Weights of a small mixture-of-experts language model, trained from scratch on English Wikipedia: 36.1M parameters.
Below are experts of layer 3 (counted from 0) of a mixture-of-experts language model. Rows are named router (the router's row for the expert), gate (a neuron's input weights, with its number), up (a neuron's input weights, with its number), down (a neuron's output weights, with its number) and show model dimensions 0-127. Each number is 500 + 50 x the weight over its row's rms, rounded and kept within 0 to 999. Numbers have three digits each.
After each expert's rows: a language model's description of what the expert responds to; "mostly gets" lists some tokens that are sent to it at least half of the time. This comes from a sample of Wikipedia text that the model never trained on.

# expert 22
router:542550453544573537492477593401587481528586526449408486466467414543448493454469550536535498576508486433540516494484529490546460465538465524483525537602458428462448497521388447554527426431522463454405504551475487538598521544541517541504513523534510510451510488555491475387573441454536465514583496495470487635513532479552468492590484466403486568550509537616542584425481488556483500515522
gate2:540546414445600604519473496466448418548582482472513533505488487596496496428434601489580557454509472445530587491488504504471479524544585492476486484496444468407474497574446521532595541502501376437437513640479443502559519457551562525465425522510485493464455514497454489446530484500554471443518594504411504442492537531500566445483599519469567553482529523507470621524546502553514504423493
up2:523523382433660577517486478458452503485513488499426472483527486537494536511487544445555533477601509506574575551563472498462535511525536460445463503442448479386462565570498502528513546541509468412486532550505457457586487454553567548489413535508537495438473588527473487456486516510565476446514550496472485534503497556480542467496605468497639531511478518525440641589472536559494558384489
down2:440584521467488431532522490496535551551510459502517510525526506358519477545485458426519568546429392438456538513471473554496453473513514591458450520474585471486497527553531597441569487514541540398496491460492567519384568531478533537504520449466462562520559516414452512485572488464410445515494438471657606419495492520486544517512468571529500451419542544497497435510557439531421510473562
gate3:555607509435583523545497610515437536498585498442457455479478433521365619419452530431428493529476450522505554474555520442523529465451573510525477508408488500429474433493494469486506455383501443508545448546453510490598491519510477537416441481499543616474489529485557424503516526512578457488489542503491505430538446415587443483475521410592546562491504487520492460523477525486556519418524
up3:484452495545450494462543415467436520512438542572506517474501477429558463575484448559512483450538425449483403530457443520503463469600444533447433470559498448582462522553466536478420539552541525437538508448514555586511448525459516510509547494522442478576542493502483565570504564427420496562487438550510445625397499538446533578515456502507432448652467522549511489596536518572432467542508
down3:486518495487527448559523406519513546399475465569510472650444514536514452456540577531410538538486510534455453432529485580382501471522498486415472524469482571461583398534534446535479530484488501457498469464472536359485479532476421413466458498549493467446456572529456414498430480483444543457524515401447541501484568525475495502411478586543492478488541538455476556429438525388457474508547
gate4:427477535541575521521432489519506501482561594554434496543531446501436544453543526500448475500507473533445484482570582546481455432530495510453489553494538551556475533496448503457437378481529428531427521483407494481452469539489545530618553467377558480459412450517526487555441493419474596392525451577608530518515407464562555531483521552437469537506546462429437520589458536499518459518436
up4:569593454440539575490409496510489460520576521450420565533523556519484417483450499503492560496446498482543542533466448449527495483464483683409480543475499589470443482530520404543436459525507555517477497415489539499487453458528462454483592575543500500444529515515476598522520399488421538516428530421437449500530506592499571479496498485455422607500540558574445459539472487459471523544570
down4:567425564548534579498544446491452543495496590492497605512520589585490477472565504460470492553509476602531458451572514607538530452488446554566349508500525550491513611513475452557537338568515541499491528566536442499499438542403482508520628512467552502456490527539554602524522407470491568503460518462561479477491505538465508503532490473545464466547525538518559507516521539482484475430539
gate5:549460495534363362480490571514510527484506448408487506496442553536457513468525561447489463504424524553454542570392475652531473515604571584516454522494535522606452485519532468497465530469531538497534472519580465555437441515452537478524558533432499517435493450583556525591527555526516531463571508500494476455505557552511489367538489539476502493498521581531418471534447468471417559523508
up5:555461451499401446513460560502502519436494464464433445512503579484424538505517542443497437529478477503482588588401454543485517546551596595434454572552517602577552483483548479502503572455547494489534517485517409593470463516423506471461504487369512492445512471522572493566525579473486495447620515457540480462516548638509476438548455577516526483480447538531419461497523408511440495497500
down5:509491431476487556460550555497514470468555527478426518435486489433500525411499457526537584576443503538547531527530576504499582490473416511568536598561578479566432519550541554493478585504573536430535506495425538493467544459429558572484431549455461401565520550513474501538610500492574490561522466416609518515519474527526514626582456436468555488450522503535520437531503556574543509400468
gate6:515534474456482465430612442455476454471458452395450445444529501422384474574476475481488426513476418503488377490560534522491506433500485466533507478553459537511422564551465535463362518462538479395481387538566537475528483517523500549559540494512528493439528432532529569470497523517491429458568447438421497581588541478459476519399527516400488527523535545483530527474532447487464426580472
up6:574569483427499482513592494551421499416461492478498416452444561471471411546460534415518417474542452502443419542549453552503469504461501443463562521443556596506526459573527448447466479462539484431513444579517351451501593500458525624564465531464545509478519493492528466529450415485502400424560490446511460500577468496505498560506587507475492482531407524516493585554501449521506426515525
down6:536459602423557501471465449551525465422430476422472601495470458569452543409486451514409498473562570485552436545494525512367470497419481623405499468511564479499520485478531546565506508452466458508489547464482578458581509478478432504460478466482543518602441561516490537471526439495424517480497417512518506549600428515504455574418582523547535468561402518522550526470483518526545525547443
Place names. Names of countries, US states and cities after in, of, to or a comma, such as States, France, Georgia, Connecticut.
mostly gets: " States", " France", " England", " California", " York", " Canada"

# expert 61
router:503456520470519512411510533433518479512549538502490464496439498557394530401569552552580546470456423405459607465507496567568490459428517504472479529580537426486530577525482526579567467449495437488424422523531547566470532554653517541442482422512538540440522496530507505472443446539507466480537457459479414568472486474464484420547489450434582476549567541545540467493483463497564464533620
gate2:494455424558484478445534514454564465401593533534435430489527427552466503469538522490523477554417449426437540432484594483433541461504575459544471469425500370527430484434548552521466546554570434479486522567540420441494523539516534571439468519513589586499582508497549560509463438544448468556467470515483456480450452603503474507516543468577431469494545492579501415522465508480585491575448
up2:431578464511520554489499597429463477519528551508411480434522435516437495495401514547554429441433481456444494521473608471519457464444553479486460471413488509531508543467475505540582543518480533497456560483510555516464475544403582500512488455516423572497510523552521506488571557500413527558387576499530448472567456487418537550624475552427480489426581531496568489555425504552568500586575
down2:593497545522428502544494384540631448487538493489510460476560499500487418538479443439544495478467504439516489557519458483558484468600517481478465595407525504521509574573552604518513551498398513547530543545535420433498480486448501469520393412484480530437444511488537506501470520632547522593424513456547498432537539508525463523545512502396426505547544517568585446512429569536512528532538
gate3:430485543556451410436509486481469505507409503466548610458493497525448491529515585500602535528520488513473515535617538499486482471451542505429516594493502475505528509502437498476532476495482439424477514570523553558433366458476601511520541544515443454490503453453469634458476415507429490513461544481484519523454516476483584442600566479491549503530530564433501449473397607590508592461557
up3:452469534554450465481519539434476479551468425493506575550439474516459516524606608440593521530588449587487508489552535543539531442388533490386504640544507475464478538445510456515557483508425417449555544511462557511541504508554615510483557521500492559561528537490492621474484495523396563539543530438520531488424513521485555493504479482535589509470491563450496485464498433589546556440540
down3:452512546413529490492505506489502586480437561440512535565560506502400443502508477520566556500564599511444385493464504486544632524490503466535524619454521510469484471507468551398486518580489470468503378505450430555557536554472481551500426436502421459511506534585521499615568474538481462564468473444469451488475388499482567476488491614528469468505461595524485575480514504530570522438490
gate4:490528472536532491380437451422531574441490581545461536554480502561487505565544546554433525490537569517425480480572404500412544394495505617515424575510542474492542492415557393446571548521566475547515530516533526493525481589501479498446488501521552544461445416478399501527574494478496529400504594494466465470498460529401541449527469429461406511497526521503579448436491496514526518450545
up4:509483493543502507381506486486538547474420563490493535516480532516466450585570467560474545474536503512413489451549518534463545354488489590500430521534515466412552454457547426454572574404561535550512465479553527518561465552462458484450531448557602533470496422439413530477498475468485453394521554451425430512529491513382556485545398472488420475432442491493516457483527526490454527418558
down4:509413509390548498498574547572470541502436446424428516508478464476511486404498554465480505522588548545465489525482448426464409460500519528544490485398474599574471574567521511520469498547403480551530516448463503504487514531611571602548506475537414481502584466441478518457477523492512443509543388443575464397432480485463474614538534449486498441500441565450390473513508484525495468517471
gate5:474400625478517452421432514586505484492460490533482391597581473549447496498505519481478491504632475460471457391490504566521552515615454390564517521514522511454404508524524465546471439536608501504496447475435480517476438578536473513501473449397546492524442484576534486532514478507531492387548481581490464499467519524586453518441522472462459519475426441485529545561471443448521586505498
up5:528596488456525536543597450390440539445491529524478473469473569424583508502519492531440484419450510473579455570550463577498460579433536544544530462530542531521554504469508471597424440479414565499532525511553498472597510456487464534540518517548507557492580562491414461531563616507455475550496546499523517486556527503441493569615458513583502567464485538452520461392558493574444458581464
down5:491519493542535515546531482530514507471532540486650549574545589477647507463477404443494421521482660572492516558510489616474473419548525523484529543452444491488537571610453538522504421513478429458462485542520418528445457570541516496479541534391451514453441511480474477537421501538474520498479521519527383531492483491418463517547549481468459547486508467542513439456545411544519444537489
gate6:529506528435518468475515487510464455425580461510552552474521530500484471492536445610513499434387451443510618513416473576404512566435564647466507468468505427537575517488496526542440512434485507569506490537522378459553489450507494479474462506401505439470511452529527549599498489463559477556575402519440550590487456462545498502478611491471541504574533571486464414487509461505511437514505
up6:508490539508483459480496476445499516471587434479440563503447474468416516539483451513530591355428439432470496539433494490527529616473557536448473544474475366579547518456524523512436510429449442537594570503435513462600460494519566535500461484422505405474619491539554481477409505489534449551557455484497580553481458479475504529553464447422553506505468537449529457577482490563501404486492
down6:502472477420500460473551416525479476572617492567512499507512431455472468524452441478423541429515532495584540544545453509479455594542501500556438457484488546585501489549488528550418551534453561550519389571530531532480447447602467581594506470526345501578460552391584478536536486501457477420490491484531496485561540505515613520543440493521494524496440544435485515492517524405451469534453
Infobox list markers. Line-initial hyphens, colons and dagger signs in infobox and taxonomy lists, like - Order: Neogastropoda, Species: †M.
mostly gets: " genus", " Phylum", " †", " Suborder", "ropoda", " Tri"

# expert 11
router:555480503514544415461546540487588461497581490493436499473534495580460564479426576526549534508564443409445558485494457633468504484487447556455497593555510437474517509486546526572573474493414463487429499513581510495537473540509480499472462497480493518441493493558513477458464419477402537510624471430470469526494548433529451444501454508438504560561647474568482635453402459477544492505532
gate1:588492476430564433509534547452543525514522491504560482515512449548554511572485502630531552479468402459509459457488507476369397445442500566488527484515425442535437466461455539498382467440525562543474457520571534534499593514476494524468552479530522480621534569499453482481471537427404559469510517575525547470395423532525430422422530559484491550520490513466543463504469514621481475452472
up1:488488494438477525550498454600551422584557499458466517501509342549584493537484458560565530546508406458461457428540457467506490498476397534523545403513509501571490485486550521543391529451427494488528527518406588513525519489519459516414358420512518550564492484498439460495448555484591484484500477479499498462522451478579522495469462488516531495522532524501479378402438523603484463420491
down1:462505553450378416526454380430555496529419463535464467535570486477551540537544403481539458516563485591429410537538502542496558514593489460447517378543599476462533522533468503481496498524510596531513539434495470526533498512581503562478461428430500474518554449511485505485491441540560554613529459428502563495554595518571445503452472494482471512448461564505566518546459540524507602423515
gate2:566465525508542493469534560573536506554396534525513401542517378529483553547515445510491549597549472430514484513456503456532423548476500563579420465509452425450503521508476448530496491486539523460427428587449493575402512475510464473515424526471579520391436381502491476472541543540473418523481509544472462585524511399535443492581538581460489526489545493549471463463488466506480379405476
up2:537463551475533487520463472478422468497580526517628519613571513536529565489441542531461525471485488341439556443524498423585488554508507439449456498528506465540415520465540583385531439551504475516519424495490496530544437528497472596452461519542520464546588451524486463528507563622491497419455446377468444403455533550521489461536468418443565501483507532554501446491539507512541497500526
down2:491498532445534442511550509481530511486466559484495435467491499540496468508424371534481599475469508485515503444523517574490557623560474532538480542436435567615469571539451528480555441484551536417464526481505448503529418479523483551474353481499554546485478481493487547517503426533494441479473473462525516556556544512492436472582592436462490486564546376520461487460408537535601588556389
gate3:498516622469457573416509488513623494505529516564416497564483454459453503531481576524404453622522515488450490464473409557579522535464529555515578462494499470568471544441551505615500537503478417470481562507530504481487541521513516524448534444462507391437528456515484563493508368433475554511481423488489501540467436530492449527499522435522495562553639505541515439479394421524524460510471
up3:516498400500561463573479562501399532492474449459574535467482551538538458419536450485619541449488489580503567595526609417468499440529505460522496526494524506406499418566491501381515501537561574477498455492456490522509485442510473506509407561537517546546489451507511479489495608570492455509573512468529413448511498474515519404508529500417582404404379547480490519535554559453541496483491
down3:572521403524483519585431521546548421454497412552540394527445519482491487492520483518432466526525538554496478519516534489517433492517540378555486535499554568422508464440503456536509583467478496507476475529379468479518573491469424563483469548565517496518365517527513513527454495453502579510622483423479502421583524507597401494558483528524468476551483586536472565381499572481534490575477
gate4:578518459441502562510494461462508520500509439461459487377514372497528516538530516488466487577567462495484517528525491519572438492518527555490489548484506438474517484591456531627537568415503524389545510472504410454506464532529425557464515450501540485465570533548459418478498564457501401563563523503465489596514568510471509469572517422456490545523520467603498627455504376579578533489547
up4:624540512457528581507459529433513504486511539480405440423514424448540576583547563526473515589584546566538613494507510494541392502553507498463542467489523460476490534581403514545569553406486536471558541496462434421531524530480423520457501492542543519481535544504534462483398449522528468529525594487477525593541486516452546531517543471526431456428486436530477561486517401597596521487539
down4:474438480445403476420484512590555492541465577604466516426467548497488537534519502573486546429532438534526580457526403497476548465517453522486470457384429450435519483487615494577553509522605517547534479499516499502460517510494410468465455561452436490469359461534528422492559474498510464499449410536519530482582551530467532601493435589516581454514561480443535404491491519546512491503510
gate5:589481393518412530542516511348581505495592508564568503457512502513425529481469502423473513515493482498524496449456568492563499490566567565469577507491523438559538475520555543502499502361423444508531578519587439463555572481463503548515556485556526504509599490449537451478472514480501458501613439523494503529462472491487636556422506542456472476461449458535433546532532420434580456492510
up5:444583579549533531432503461605480524453439520422417522517395448434488475455541508609464471516540555559533522563591439438410526472386492441450478527478504566498492486535440473427512495529490484507461461484349504482532457526482494485554523559510442531495359587475512558523485442497529566455430519452475543454442518512452391436501466431555454449488470445472518479484537555529503537467469
down5:455548409503555527559476471506604506500517522467463402511571455516415409454514513476569570516518517438456492590520564542600472409564530536483554519512452495529493473431485537432451530498475485478505500542494537538511514575439456575488464415496545435393484518501510516480413543475590410464563503449588474523529488471410617427464426449465534562455521597455576562533497527527443519514545
Quantity lead-ins, table numbers. Spaces and words before numbers or amounts, such as approximately, between, number of, £, $, plus numeric cells in tables.
mostly gets: " £", " between", " approximately", " using", " Between", " $"

# expert 27
router:570546483501551548462502563425566557531562519529411436513524497499370577428421514571531531509527464425427605483534440498517485369584454495504534503525520437498464485470513472597463436457475430500456462490453548584582456544465469547571476396498479486445505456520445466489457486413505522517609448530421482542407467468490420437507451532470537566526519497588528512517529509494482440550542
gate2:486476473472494621526528559497471563541570495470469537509495484448353607594529517527492555530445560529473440423481443532561485462593424504517491444520479484499542471539485428468458434486460552453495498479558524575445627550509448444603521550563568524445524540509439459426538588502462533502449512559421549592533501512425508533504448486435489468545545528445488521498499587423444579541537
up2:529515389524475495459511470481438475459405491545496533544435441549548553438472555451525502438554454502491500456483511473573561500468562584533496586556450519430489402374541486542517457598484542531537466563530517433507482475486505428394502502503362466577547462468383441456570444505568517587581576471477437500485547471551464519541546486499549456439448496533565473538519483513481449526586
down2:549422515494504492521354577512583479498594509433547466456511450493477491488473498539602464554476502542553446567503557498477522507495478510593539472541585508463507491457545527496462438523449510508518476495565490527537457553493542416520499545460595516541539576525611520409523519585500470553499479502444494571610593448545620543613404506484514536485498430502457500466482528498416550591417
gate3:526536420516603530507561533497511402541499474569537502510517445478422523522503511476529500448470372526412609469513509499488503514474573530383538463530525478531468529531505496505462524476472499500508447577589482519457595507496499523560516492447555422555543568444566507471429458528464543535562445549537481489452441453415577490528443416507530492444448448631657575525479467568461428499535
up3:507503451425544521533460564474539454534476470561500521483562439412460470510512549481508538517553484599497498423488480540537614613433535562452508505516520432453448526505504533513488466507483456436552454538670537537445478528544503490472502470540430427478522553375495491531454449476450502596433507555447471436445442571449599466526522409512431498473409457603516503569526438546499497527570
down3:495541366495360578507488497477485405503474461590480438468555507595637484507483499479466546445478510487544562517608547495596517534557449441531451452549545465489464522529469530486463503566463490487517511536450429457444504501480504485547546583536480431597500494479390502492525450383570514513467551564552475533607451457508544479568451508519543464468425546491483553513538476465455590454464
gate4:465478398404456544523460517437494397556513516559517454397463445452513468561514477562393598490534461533560447504472490534576507470579451517476530484511457453501476521520428394507524425428377544469483505505566484524531533478459428407512516634553450527479491488510483460464504472570517506532513529495419494478478562496550481464515488478506528501538454570543529570579506547537330483582494
up4:516504558512458477503492469591432510554510563522537449532504441489498450531481480528467611421518479435529422498532488561471543427549411467499422425393473435471586453478502486481375490492505466531523437572495479590502428443473480451544480498548486493371514428482515423531539506423446530455532537575518468422441528452464493499445533569490554456582481432474590518545503430521376521452435
down4:547541544515445472416541436594413515510494595510493485560547617552556470487483384480503481504494439470443515439532451490440537460398543453469474503495536545456538523466510555516532438536457479500480495551484519472428440428472443484569484391495431415414522425519568499496497554398485524477545452506431439436436424514444493467433483522544535522436503397587544506551610537435498491540519
gate5:596469510451553569408552552505474438494451493495527465497527504463518500511538479512475461550446450517530495508459448540570441490455399541493435477465528472524481500412529484556480434480517595435548482459593455551511397469508457493416456533542488509407539548532549479488488513393534432550474462574499502554579463541490477460611559505460449521639413592534566527605536513547430591528521
up5:423524568567515431498377443508482528524600500465464553452486480609547529502507519476564533544446608476525536501537541460443498550531593446542567492505517537507498531578531572492530523486497466525486542575398539414515582541533587447561465473484522466495421460516522532488529450644587535485507565454542494507475473388490509556517516464530485523481610509435495484462466476429601422450449
down5:511491511481563480493476456508530494463532482502419530493471471524544437487521553452545542487489425464591507468457442491481410501530468570478522523466472496576530466460513456563542449486376430461512415443586513549604451443518484503546484444558511536503474420514647430586556468472473537654497537544579475519509500553610524528639528454491546625528469489494562513522541486499480534468445
gate6:552502522438545524546555507330517458448573513408457525490498523458476534516494558497434545561496481488458472519499552560471426496537371484523494527569453435523501529478461402514438483537462511503490469462517442529528521582433488533592536511523504492522586516486532476531499488435520517505440445505367411502437453435482546475515474493478474500489394510565490640555420556383397547529488
up6:516454529494467406511493466624461467489464510491531401511556442540470581465466484564483499465559459529521511457550529398484477498457521434531533447436541598478467470511430561478537507485519490518499474581526546512415435446531533487427442427537527568433347507497397480444514559545448404522501539447576587513579472515546488499503478528502627501467589418499488459457531435542567503443529
down6:448505476509543445470535534564542572541457590462494386519525560491414482475521470505485463563525464387618481502477485491541544404519524477521495409552541432532508430463581571507485487552577567572545496546534399477430474539509445568496503480484570565597513472451516484468540497582462467557511581490471583580467434468456494515527416569464537505524548511504521447536569412463534533574408
Given names. Common first names of people, such as John, David, William, Karl, usually followed by a surname; also name pieces like Part-ick.
mostly gets: " John", " David", " William", " Robert", " Charles", " James"

# expert 15
router:528467492508510472403544499475491492489598548448475498417437395526285476465423554476569573535556452486526503505475512553545516509473544518479538524542521490513551520530438506526552483462479413492429474561560480538526421563566487512462554495570570484406493513511512456464444462451472540512585524474471463521452557543515474472601499500476479503534632480488439616399466482458484448558555
gate0:478458385491600502476477369458452571503449549560388496452514473618479504469452568517513542546458518469411502516444550556553487532533591537461463471509471531483479516519528535499477484459502329510533574579450456562531544476528478489460561520454503569525528541500499490576495507515452490512498577418475372364443487485506490421429520538499442547511477489477511570544552479554461456498455
up0:578423527398493498450540464454495538501384502408518551561508464553455465521547468478493574438379563540509526436556471528559423489483516521511515560607586450441486552568489408538593581519403457472492562438537462507532562547494458491539523462541480473410459449506496460460433411486492550578472467471463537529505568565499407512516572468465507479441417478523506589555574482501487476501489
down0:517435518533508560451524380463481349477516512496547518494464446589473572527521454516505432540458501523545556466427524486510565479516438454523496561561443487508536557515559431604452512512497476506458452501505510507487440589571336428463516426514620519521574501460472391476463440555510446502555609556449508502479538508488497499480496452536484467526399468482420480462535541520474410521430
gate1:446452477549505452465590435536442573507425499494443495532487437432431489440464506516403530519532542637488512482471564575478558464469474465516511477602577450481451549498479568517514523443429483426506462396556539523571575469485558520541599508444531493386426564464494560508508512437522562561429476432521490462411541522513501489493565449406510454532552420509580484478521412495506490577498
up1:463528430479520495615582484446444499466507519465542534509523476397529508505455571551400515348517536574431544499445557515493524500449553461439539477619538428540520506547440588497428426569541472506475401438536552413578452512500545519517496543470516503464495561432471522476448508464471565555543502559444520471530477520530536451445595557503533443527585533491460427512454472459414521590520
down1:542431525535561553501518514401355548457471479500486520500441462489459445526515581571441430461475475559480570486461506528511493455418569486493569508578538472541499511567464534464412524457419456415496527507539456466569389504484524420520602609488545542500484587515482579498430567554433632486524456558453502444509552483497538485437595513397519485476459427489510468560517502520480510493471
gate2:477522482556512488460409507443578489535455506495566531549503527490447442457490548411613492475520531467529428496471560495602459497404541513478478448536492491424528494382481393547505554468344473474584430593598531557490483511440470619528446545476512467462447494506495419496522426487506505402483513511458499481542580524495457522569480498495465524429413480455553597535559556517509496516448
up2:479490550513523468526580504586445520479504475533437473448465375548473557487558497572441582550455410517509563470522418424488485489492533505472494527475513388509507461571534567484522495514637534426426515478502488409456507484505511381400547508521472466437522489527486449523537468562506455467539369459592465547478465484564558575504495473574507424517555458588522462407448463448512562458479
down2:481512461487443437508556515407495546512588485569455399551473506600614459515487466540539525524519495525473568471596448535493451583535547459553498507549473524535491474463434464465592444445546488493595524404471582438533424526586490492516503423481387515503463533532522458497421568451494482404547413526467507523507470509483566473494408500456502584552543498498440606580471457496439516473578
gate3:502486536411507570436546488485540441482503459463453482449468464423422477647517476518486578574457433532531472492412525520487470518490486484529497513523507463481475492468494491429450534564588575441496465509531450498511467532486542453599554488644482410504477590514503481549458470555392499442504435453415577573518478452477571593539441513542549384432525466619438537493481503488459542482522
up3:523386488515441450505506479508488519511429526491546521490508529508554516355496429517482416465499534486514521433468371531444501458500554507475454451528634603515527503515477522489617571467452420544441489453541584451518529462550390388462469553439463440440502442564499504481525476502488498555557472490512496479554483448381525523531547479467492626515487509461555427521459454603548520488480
down3:462520494399481484437452442513501464544431493467517564550440477576655515492529447564530484464580480495513477526547598522465492371471473454496458417509535447433511454455545486504602432428443519626502521537396583455562461551584438442507478432437533472516564465473471463469472520545442480506479594554437535528470559465483512444537543536486509490502445553447562464465447488463563449483461
gate4:567459506536542424512533574508470479501539458515489400480528531525569382551551544545514508482479556527506495537498420476485509403551462579461542557552509481538409480483425481512539613472537475398498565501534462443450490426611520424534618523542518537478478450484476502579506436497480512542626549411504473586438412457455592457428496487521495461451502478462528549470546498536482463486392
up4:572464533576489469480502570501558471443560450560506397515380546416437490545494531507540528541434534525515530534433440435432500438490481551438427591458474452498557450496506563534511581483519577529489470544547438490425521462617426426556509505510526464509569449465525559518462503505514588525472482553418546558551500503524504616457486441419586452477514484508509578498594492472481523514376
down4:437540515589531461503555539537448478519546452456519460543521565465379480527523471452456401466530529472534478465543414507479539440607441498495445384535529465506462512489457534496487463525519513532508581456423494526436461522523424531512521466493519562520496492535564484451409573432614522568447504399444548556655521494476503484611498530564527516483553544520494468428417513475447417413516
F and f pieces. The letters f, F and fragments like af, inf, -f inside names and words, such as Mou-f-awad, Tra-f-algar, Guang-f-eng.
mostly gets: " inf", "f", " Inf", ".S", " F", "-f"

# expert 7
router:478497434499511465449548521519517461534535503519440447515494472547449539457454531550476577494480507477507664442507598473485421504470412496446502524558529462488529506400382559534526427581488449548434432556561509542534531516520503500538599489507578563408501482552554432478504481436449463518589447461495462515483529500506500450551425507373598572490548510611522555511428485506471411546469
gate1:492505548517528536574473475581560486458503416534528577530509412510546512467564574487525455557426368512522626453531538514532530523442542458539507563451467413473508493435476442557390481580545531501435497440533537500423446490585491465402469514485545503479530478552457590531506565562519514480475522446516541469587513458537535499520409466443597466571492444508525411526490546526540514397590
up1:513476550513513467492519455482552549402530473567591505538422484537478430513487570479468535568368408500546554481509515465555539494413546552518464531420487446489466558523493468508499453546493432486584497549620557568489489513574465444494515507471467460432524527500481542516408476565452416493486464390439471445573525527601449491565491417426554524475544472483576401479532531602533439475559
down1:514495435460560522475492480405522475469489486466488501495473448503421429392557662503484515435482437522527554425566455508516523614448451505544476480507535433411564543426514437501454425549563476427565506480503475444519528572481522477530547536511531440517447575413519558497514456569507546471481526554603478441520456439498540512504456555459535453573446452464480489446452441370442467540409
gate2:486427439414452500480383546458519509597547515593536538587554480493422484458497517537451559542518515490536595553454599531458442517487536480511536474622605546550537466456510530605501499428548492434506490520516459483540525462540488506540507562452563592548480596602481532448500527486421509490433462500459427397424593514535446513513470473482525495482457497576559502539491534496481580451574
up2:525447407465487490460379551477512508548499507575529513512464474454475499459507521585484590467480543479472568607410639532381496516464571520510514517610592537510533459487483523514454494452555540463507526478513400475478507495467441515539529529414580537496553540585531550424576552507423513495460449493497483464460566513564419478488446495497523533489466477636503538533553551481560599452565
down2:470449499447492540478447382446558514491461549543615452506539480501525534555459493485538515511427604497534418477510502539457585538529516526546510555506536562541467496461420485569520500563488529459536411575544540472425612474571468502529515454568487473431518522452628471527467534506489459500526436517577602467501486500523560606534459548561516453512610453495576546523617576415500478548505
gate3:489538492545592502365518424482598522544498519579526412471604479401496557437490473458520584483512564489538448538589548436543451457466453513520480476550480563433544524410418519523445500537585497546478529443587461491496620572534535450525531481533537531567468485518521544530544472460470562442465538584505444535476522479439537486524572460475469476537491543534415469564467517409463526575591
up3:515455466512572495422534462461508566506481509518468439534528474473474554511508541459495559461472455558495549638558591532436573462541452594467575578614483482404447502505461494532492516537557551443410479496499442505504508515535549607533578482533512419553505501512408576469423502546443513398478496471475479510536548550417509646531529545527470462517517464530401486423489462421550566517490
down3:504431530546554522575553490416515522493437489572504479506453464504506565501523450486529440506505514492424602635570526470532481421549637572536548507499522548498553513495484445436518473491405544498538492546528432459494465442512521526435455512423483543507493491483440462449511588520455502525621503407503552484452498595480437436504554460571515527537523538374471495415463408428449449587539
gate4:458489482518495466447513518555518585502400477495489574490516547508488532577475514511489491451478463466520503540447428544516514461453484364499490496542483460530482527451496451515576652580484518470550340530469432528456623513541441497485518516432529479448485471430401417552552519565506535535458470438558467476497473498533436531629475527457499534453410495488426576537483485442452381505450
up4:518517488517548490483543554480463431569462533518514470550472485486480544489589555403458488518539475611512340487536592484472479519501490490539528509523525523453471484515479560499494509396469511570569519462492527488601475512477425489556476416509554489609580564500537550457533533542446536461532469500470498578555498421609478547455508463567541309513510444541574478496461497474613568491489
down4:519482466542423422464536423461515526464591484592489466518487454482582431501552498500532524485468500501415602552486474576464622512586420520465457546468454469435478407474511428514435496482540487526464475490463543466436487577505523535559542527456494528470506476507605495549538449485556480498457494491547524415441472547464534549578406531523478499531568640554484453446516518581374542429583
gate5:477433527553426495552468550396499524481545415617528604487433532534583562460488452531447481438445423479536538515483544501496494496473523492386586498602570460505506556426532541483419464537553527453461424456548515474520549513496449469470391571505512511444517518512489512513616521430435463462514554468476539537552419505565519497509556470500482427433491483462493489603539523522476363578529
up5:495495489503405461454463501603478524527564592496525601448483521568501507464452514494487516462460519517446544553509637531501504542469496487512556475624471554538622317575522523521434465452523552499504418567480581531473493450559535501468513463497472548480472418471455509516408503567543554547502485541455480493471386456542449462461503497455539615535550545433544424522518550508451476494499
down5:500565574512548346485507418447523527474462553462509466573511498495497462548499570530421474500482486504582516484566456512502516454503495649456465540492586559472513491525503452586390527523454457449523526556477575475459492419436542433469494415537465489515454560491524446562428505495373473528565467433547474498497565456446534431548503588433494538476505465569610459554509490504416448540458
Degree adverbs and contrast. Degree and comparison words (more, very, less, rather, slightly), contrast words (but, however, though), and adverb-forming pieces like -ly, -ically.
mostly gets: " more", " very", " however", " less", " though", "ically"